From a checkpoint of a small mixture-of-experts model trained on Wikipedia: 64.3M parameters, a variant of SOAP for the experts.
Below are experts of layer 5 (counted from 0) of a mixture-of-experts language model. Rows are named router (the router's row for the expert), gate (a neuron's input weights, with its number), up (a neuron's input weights, with its number), down (a neuron's output weights, with its number) and show model dimensions 0-127. Each number is 500 + 50 x the weight over its row's rms, rounded and kept within 0 to 999. Numbers have three digits each.
After each expert's rows: a language model's description of what the expert responds to. This comes from a sample of Wikipedia text that the model never trained on.

# expert 61
router:356565526512536412489610461451481487596494515459557433461579489554476567373506417471418480525497455534404505509501485500505551531469485557546487535457465519455523527468517531616539446369407581519485528457624529481509517554425560459453468487456437469496513437483455490490591478506467474496497516434510495567433504602467506458530524511513530524567564510485517478503564526480513515593546
gate2:437622570551459510493461492481600520607451535517470443426599550478399507444497524450464541499567451446409497480544580555531517555506481534440574551465413448572534463512421484488553489451563506438475469473593502499538503428514499410493519475493592510582502475531445519478519581453545518525460552537501508478494585518537489540492420473485522468438592461442554569480545489461446553590583
up2:447506434565567450490540455463557563481450543478509487509487569491523448523542520526413560438457473552466472411550456509536501526469532426467477498425545512459457582556426487512528517591559463389555541527503497575413462413428583438573556514544550433473464550564504524425420601535508423487481475528515578534479493576534583474487420514457504466594512555492500431539512436526516620483522
down2:536497441637587507412467507453511517508505531463455489478500519523463500473561594507466600486543440415516414480504454555518562487446500507481487485525501518483586420452524562555520653505546558480556508553517521484455491479415591473522464563446545543474413534477475434573534505391459470482536532549430443457550518511599514467453467479516459569477516413472578538472528560459480366464508
What it handles: Numbers and quantities. Number pieces and number words after than, over, about, or $, such as 200, 000, million, five, plus pilgrim pieces.

# expert 2
router:425568496517576414518592458464482509653466494492535426454510530497419551404491420517445519533588407522420516419465502604499541497474506601481476435449460553425557520490500515517502457350448508491487476458684587530522500495438537488403474507481505511503552463534407498494568519505463504526508576472532522506500524519506502500481511530537441459506519545481549481514526511478488505583550
gate0:528600543502592484461541534467498477471463475443486525511521532526387537407471519420431408467501522471525522479464461544520512614523525442547547565433484509411474479522500422535535512480455521463550593434492529547489458492511458431475542519544473561508482416503416540498539485484499419532519459418420529540384469575451498529448491591436490509600601494526584582553470562514417560495572
up0:501492453498558528521596476531515445491470522511491511506492539445442443456556563458509346493446478441436565511571474547584521542542593532540457579460516452489555488558500425525513503456499579539549516490571546511448425545391433458389467466527525451534585390451470455468500523577566484500461576484502482490497427498505627465454534509544582465433539379477472550463464494511513555539483
down0:523460437523493531469456463432567598473509480488479485457483505476573542517495557553473390435463482508429524488484556442512414418422522565406554498559562532515554369453606574450437507552505505475434524545507478457569549482437478528547543522471588487443542484484544447501563502453470443594607487491554505472495556420506496538565574543496476524458519619545563426478433530529558450467516
What it handles: Word-initial fragments after "in". Early word pieces after in or Il (oc in Ilocos, inaugural, inherited), plus year pieces 200/201 and markdown table separator rows.

# expert 46
router:375631519499550441492551465499515476642531476458602472403505488514459543407452444465469480546575432521441468457473490570526537512460517563504464500395434555465545484511494491548502469360451544475510485445625578519493513552456556468413517515466481539511536420498416498455605513470490477481439553461532478540502517515495511467548473512497446465547541539491525486505624513481471542551563
gate1:529474519436450456513476523555505578440451597473516587532458500507459487494446557471481466502477580499510519543551482470525542503645531467494530414497475567568488427515495555481479423542337458472516509495520426573426494533483535381406506492496579582595501478495555490411466510450511540590444455501550483587510382421527564503447517493488564462475445532483507587527479523457462466526495
up1:509518481515505505583536446446452431506541534564440487437519559531467516457478453500466458482455496459521493443441496565454547516521459465509411517490472531468519603446553569562440464487495440488447561577444590468487557509455475546490450470399406490525501524549487604499467569561586387526398521561461495574431492584470429559559526527449465513446537476468503383544512555517593592576528
down1:562501514501457443564532446540556549500415550513440601460466467452633533509559453509471495530462580359504460481580478465481500542591559503533456434555510521529532450453458514454530437471503523488418556394467466507523478500548464537561516448511562428558494500546517534596484439465462509553506480505547508447408424546415456492521469427555668555574449432480486446508494509494511498515524
What it handles: Name syllables. Middle syllables and starts of personal and place names, such as How-ar-th, Mac-Ar-thur, Cons-id-ine, Bud, Mur.

# expert 60
router:352684513461535409528570449444602509605477473465508463374561514502424541458465441528470470535531466559468497522420476543474551553461485580434503517418432546432520524457505519577525496449443541437481519518542593486512561540494530435473444547455480570521485467487472516490570489547496488425441505489572542529524475530535420516510491512456463477522593572466489493442536527470478521526561
gate1:546469618471529553421571500565515450495544498467441513456471542574562540517435455482514581561544517498546561528488411470508589455476481396485489525541533598507438423485550411597524430430564480498449484520588531514569520555497477442510537443547518526397478523488445544467491420460446414439479454512508540445514526505574440445452473431452518470569490591462450590543513485498553569463447
up1:581443516440501538407539462565521517479591504528466555450473538532576548554441448461483555507564525476530515515512444461426557485482463427467536526588544582431485416467561441567568493471524418471489536536527548524509516540505435441553512462544508573422465527479438568440494427477369465482469459571511528398493492528583428437438386464458542461525560540438468553548471519524524550450420
down1:547551524434415457512493533431547566479504531542472483582541394497450587537469456443438453569570510487527403424448532478460605495576475558486515382443550519470509438465457459479342562463543488453504512509581423533582443514472531520554533550510570538534563515525474585495498486532539440471576494493481511472529477440497542424475597451515522480483447480476485505574397540580476478526529
What it handles: Clause-joining conjunctions. Commas and conjunctions linking clauses or list items in prose, such as and, but, while, although, where, often after a comma.

# expert 42
router:348571507522582405516576455484510476571491485502580465430515530514493570358511425447480478539533406484470482467443467600535566525496549569481445505401410499419516502522474539537497472369453532486516489451606549504476474553455564495488494516461509548537539443537423465427573539538507455496503534455521458540472495539531433473497494545462509485568520564462507494505583485453475564567588
gate8:557461519475422425575466372572591457523537523505531502492579431495463548473547555463515431441493566528545516492499499530470411429446594492549518520493468441523437562595509513464533500511468481539510558413501475520570609467460521501507607431592458574527475544390453496456529397535486482524537443547520503521560510528591414451447474469430516558491426504493519486503442447561517536422541
up8:563449519471447462569481372558593476531535497467506512492556416507478532472557593480482419477487550502523555526507512541483377433458563499560521521509477506555498553575511527454522537505465477521477543378503478507590574475436514462514563489604467614566473514352443523455485401572443484567526463547495519519598484485594463449428468467487558492450466516509495478480445437526504545455538
down8:481495491505443452457454436572622477509507445503507532491441549479500484461443486474496414465519462472565506511491475561574508509439559480520488454531420560495558543466409543524551539499506527519452485444482494384393570511551464471444537496491475564428469503531501418493472450512508531550449465608495535413517588527606538579513407509502496547592499599466416605529529469577449528464622
What it handles: Mid-word fragments, stat cells. Short word-internal pieces like -y, -f, tt, ent, lo in compounds and URLs (14-yard, wingspan), plus blank cells in football stat tables.

# expert 49
router:437612527483565406497601458504455504595508500464606472380558512527463539438486439462492486539555450511470440494451476571502559498546500519535482441389434541479513448527498536541489470367463463485485555507543586477476503527513543473456508516499453499466512362554423420459599506465503458420489483523535469566465469532529474494550552559458441459590496543482522534517609520437513539575555
gate0:425487629524530584550530556483435496549517472460519460448511414560411429505476409490482510480520485519542505307498467531474571432470522572505512568498477575480489446413504496465523457434542491585457466487547574545552470526424503451465492520503407518575570512555468493433498571419512505501527505446522499525378543481469518483409475504456420413439478543423574475477511485518475507503531
up0:461512377425507414459497440508474458548490595447477461560484564538569527430546500435513546537455525483492412670461512425543442560501505423505479468447543441566526525458480496560516545533554476456529478523514466499539525444509499557449526398507588486443446499365449529582511454568484580469479486533539528496616500487580472463506505470544519556548489392535450466500499545551543465545472
down0:498554489495533539441564487414480552495520486421527544516508403490524554487514490508464442552495478533536582528541466576462484517525492541476455412457541536478518565586520421459510544505549410483567607457609641474562464564511510452472513491390392436513505448464539545446510539474570430467442462407491504503531501408528494482459466518535582464382543445484493440466554528473473576569450
What it handles: Second pieces of words. Second fragment of a word split after one initial letter, such as re-pt-ile, pean-ut, tr-ou-pe, d-oll-ars.

# expert 57
router:404654514469551442482602470491529486626522457461562479478507486505429592365497425529486521512543459479413436482490452540530464522420485579521505514383443531427509493544488543567483480397493565511533492501636519478482495528486550453435462507514461491527538440479444470408606537517468520501430532478474479546461539540508461482539542538488428492541507550509521481482614507514501549533565
gate2:529482516485495587555582399452522428469521453516425532474497440455425493537535461440464506513474539526505525504484471490450410425433495530529542493466508509413474523420484566607465472522505438526487484559453502453449520470534477506541456415517593382543428507521527480448485535587484510567542482580495477537508590499620388494556510634527388535514548532603495528532490527544457585501483
up2:532489540476510574570551403495524477480486471517468499486496415478390532541533444455418504541466536475511498495500499503484467450438494527530537443495470480416517480486462563601439479503526494501459473555479499462463561497503415469543448427573628412566490428525481526375512577627404510589510472556485489564500552506588391460523504569532432537529601584534446524539522458540469573484502
down2:635500484556472505542541464535452456479531530458447527578544432515490367481536426499516449516511558524504509415529508547427514574544385525475478506499448468582510529491595454439471513540457391560537520476424545515487453493409500481510434592516493550545622474509537448561455521412540478523471509548422495487557489592427544476481508539441630483533523463441480438489528469506504532499403
What it handles: Paragraph ends and table cells. Paragraph-ending periods followed by a blank line, plus table pipes and single digits in results tables and statistics.

# expert 8
router:389658545484529452472579465484490460607515442459600458447547532509479551402495469507495506562580390510431477449478510553510529489471495535448467482368430501501564496509510521541508497384450568491510482464605622509505503548451507488390514526460427518492550428517431533494580530519506484487413558486505499542502462531552483452547518541473433458524513555478561470517574526467501536543542
gate0:425529496541487430503512456507439541544543483544508435434464493513415559441506524519458525498503471521418478557490544482480538562490592403506520511460500567413615417458549436457452537431518481425427550474510603523562580545449514514438467520469521509534496463410366466504531513464532426520542460516496463464447602481557492364447467518539431518540425574538499482563572452409523525518493
up0:491529517543556454536492418465586482493440389479448521578452444533476456464523458476449472496541491582493485425554500484557454442517431483432557457557512496503429581521505462454542456503505559502476507514456470442484561481557423437475498395538482523475437548619527513449513507503503517529506549511528502476592384525393481515483419487523634479559581448418434544482479558579453425423580
down0:523559520469550402452550490430520459434524458508466459426512498542489467509474522492517480399508429473502406642512463486513510537496467535565476449502556570522491454484546542535413458571602528501530537440524454558574442507484458475454551456478623620512402519478509518468479511471486533485486548477472405401543493469562594535540564501533436487480500552506432492543408512519581613476419
What it handles: Proper-name onset pieces. Capitalized or early pieces of unfamiliar proper names and taxon words, such as Mu, Rh, Pol, Hy, Hondema, Yogyakarta, Bengal.

# expert 31
router:345628500510571443530551478479505429535469496492502472416505523509522521473506434469476533587573357479462530477453494484510486516476493557501467513351450546418606483493453528582508494441446547415502502487540566499489520593471559452470472556446448571530505428545406459447650541490446459490441476475493479528508498496475512503517475558484435488559569570471506496515565515476509497539551
gate0:544499512566477515400541442461542494476560466469540507469530496567548446543517551444525463445515600419484551584527501518423518421424499518446446593520554461405537548488474435606510463478493381424599547510528527487458450605463525485496570479428463479541469478497531528505455380476564537457545496531528523487556459435523490462506456410457531387546626563505536485517451547546496475514487
up0:532504504555478537431513433450510492476594484468490533470491467577552435560518545427536489416497584438485568590513494485444502466409490485461446561528539484470531581488450457580464460492468351416593515505511514480457440604469492467526571498404492470530435465478556544537445407485580565474557460596494519500608487448515512463536452409472539408526598540496553491511466549545508477496521
down0:562470480336456540401556595552465510442539505603517457557539557558543483578433557448533497453392532519568505447548468347509506455515544441494400498534479415541444455540443484505539403537523510503480565419460489499534499553539433488530521470523524506454531538548491475484498446521511538537581411636500505477482489494533499534539523448528540498487579539461485536495437465421494506454513
What it handles: List commas. Commas and "and" separating items in lists and name sequences, plus pieces of abbreviations and names like U.S., Jr, Sharjah.

# expert 55
router:408629482495522421507566441478472492662505486514619459452527494498468573372490421465454496547552426548476513478397510567548547485499472562467460520417431511435568490462498496545473493412444489440469476444605567488540490517478523502467454525470456522526552412512419501469590488471520505445463584454532477556462515566515531452533498527472463491525520536513584500507579511461519572515574
gate1:422572595450603487566563524481520519516475495526491512517526444478391510429476522438409502459530401436420513473556550619457504509452468483516487532432544465510510465437479475554438475461570489501551401520537494446493457555431508543426504480448429525534599465548461492484525535536463578513591494465527491506463520601511562448581493466483433478519618523590506511571541527445527600558466
up1:480463438583487514498426440450568493512588495479454433557441519453572460562438468526498510439499521456559409466511432362490486581463531443500484466488433479537442476501440543536472473484468529515574475498581550498496516521541512481505538521577619496499513525427540437496540491546495484518520559546572478559567491527532434569542557414449535506520407561339556559423485478579466508409549
down1:536482527550483447526560465584512435517540458526515417462419489475380512504505543462475572489606425577526525472543375530526562595529486515508440474451491421517550522519543495512481518473493444512455515435538448471590416469486509444461462625443442482580497488466495396475556490437486519626519483482554504541556480467504533535556509531547519394569547529442484406415547437505550528542533
What it handles: Quoted titles and stat tables. Pieces after quotes or semicolons in song titles, film lists, and semicolon- or pipe-separated sports and election figures, like Urr-ut-ia.

# expert 15
router:349599500494532392516572472522470497660498468501556472421503479506415543429430502493443534500571426500455505438497479533546498535479473526496456546452468546503515533498510512531445459375409539510527511461614543461557541573510591485430548485475447494456513477512425518447559516464530511435424549447492478515469526519503511450488495530512468474578472575467529495525646513456462525559583
gate1:511489433540451514560549586494550553523478514510508473557549443507548535522528532418482553528454528559423401399489563539527513500534505461493505558507531436429434533602534478417443529494401474536488499551513460534543469575541545454486535521466484407505441570467476447496487482472511503391603454487447474524454434499441515388470506520479572540624528486453644446488473467478473630497463
up1:489520538458533478423461422479455450484522465537517521433487567448458472461472456571547477499564472428538552621479468475474481524471494549472465467497467531541581499426444516605538494460554491466505528476496572452418557406448440537522427443538519590490525430513525532542533490519493470558418548535498539503552583509568475615569496467523448437391522551552362560485521521564513373539560
down1:497429544643445479489511468445531500506460492410541557505507487601422547380557556496533523540456532495432567440489554576466504476424582474549447579406492455504525512539585471523531516587420512529411564535462531466498520443580488454498389488467494529567582460494539402527411504584539465523424505515539499536506507501505420490490439460482563483485469432437503537484584511469486572479502
What it handles: Numbers in tables and stats. Numbers from 10 to 24 in sports rosters, stats tables, dates and ratings (Number: 21, January 26, 4 out of 5).

# expert 16
router:392652522490521436490578453506494473630500465486576449440539515519461548361470458481474474554567421506455477488462495560537551528481496538480474513391436513447552501479503513542497474356466567505497491484623583491518494567477549452417513532470473537509535412515457475458625525475480474464468562472504464517479522505494500477510506541485440460554538530475538484501603513454485550581592
gate1:443513531418482467500517423545587541474364478552541466417550470479508582497494536417500526630556506468486458532491467565442511458580551551520591463526402462440462483510464558492439466554470531467461410515515563485608545473515611478468510565497438490447511553545501504440581480556509581511514516553454563564505434451550555439467557471537520503483393486434471503492496448512498470566592
up1:528465475514422488494520448522537558478402471537537432461522494470473594523552555450463511548538530427562525509509427539448478485553560471538578443546428455493474443534488545444468485542447559507492407509496540428493468404428581448486498565455519502467448537544524427443541466550448582544483493534377530451470469513638524519501560442536607491491375516502441587469441444548502420514565
down1:513530498468512529551628529437577495466516480471360518479372478420530537546412518466560510465603474570440568501571564492496433525531554486491492529442412532505548505525441516535517502493535513590547456532451550472510453528575494498510454500443451521514458457452466462500428407536480491495531543517541471543474526463533494556461476503528318491434520543480516502433442441442593532616479
What it handles: Common adjectives and numbers. Word starts and whole words such as major, modern, social, she, and numbers like 12 or 11 in table cells and running prose.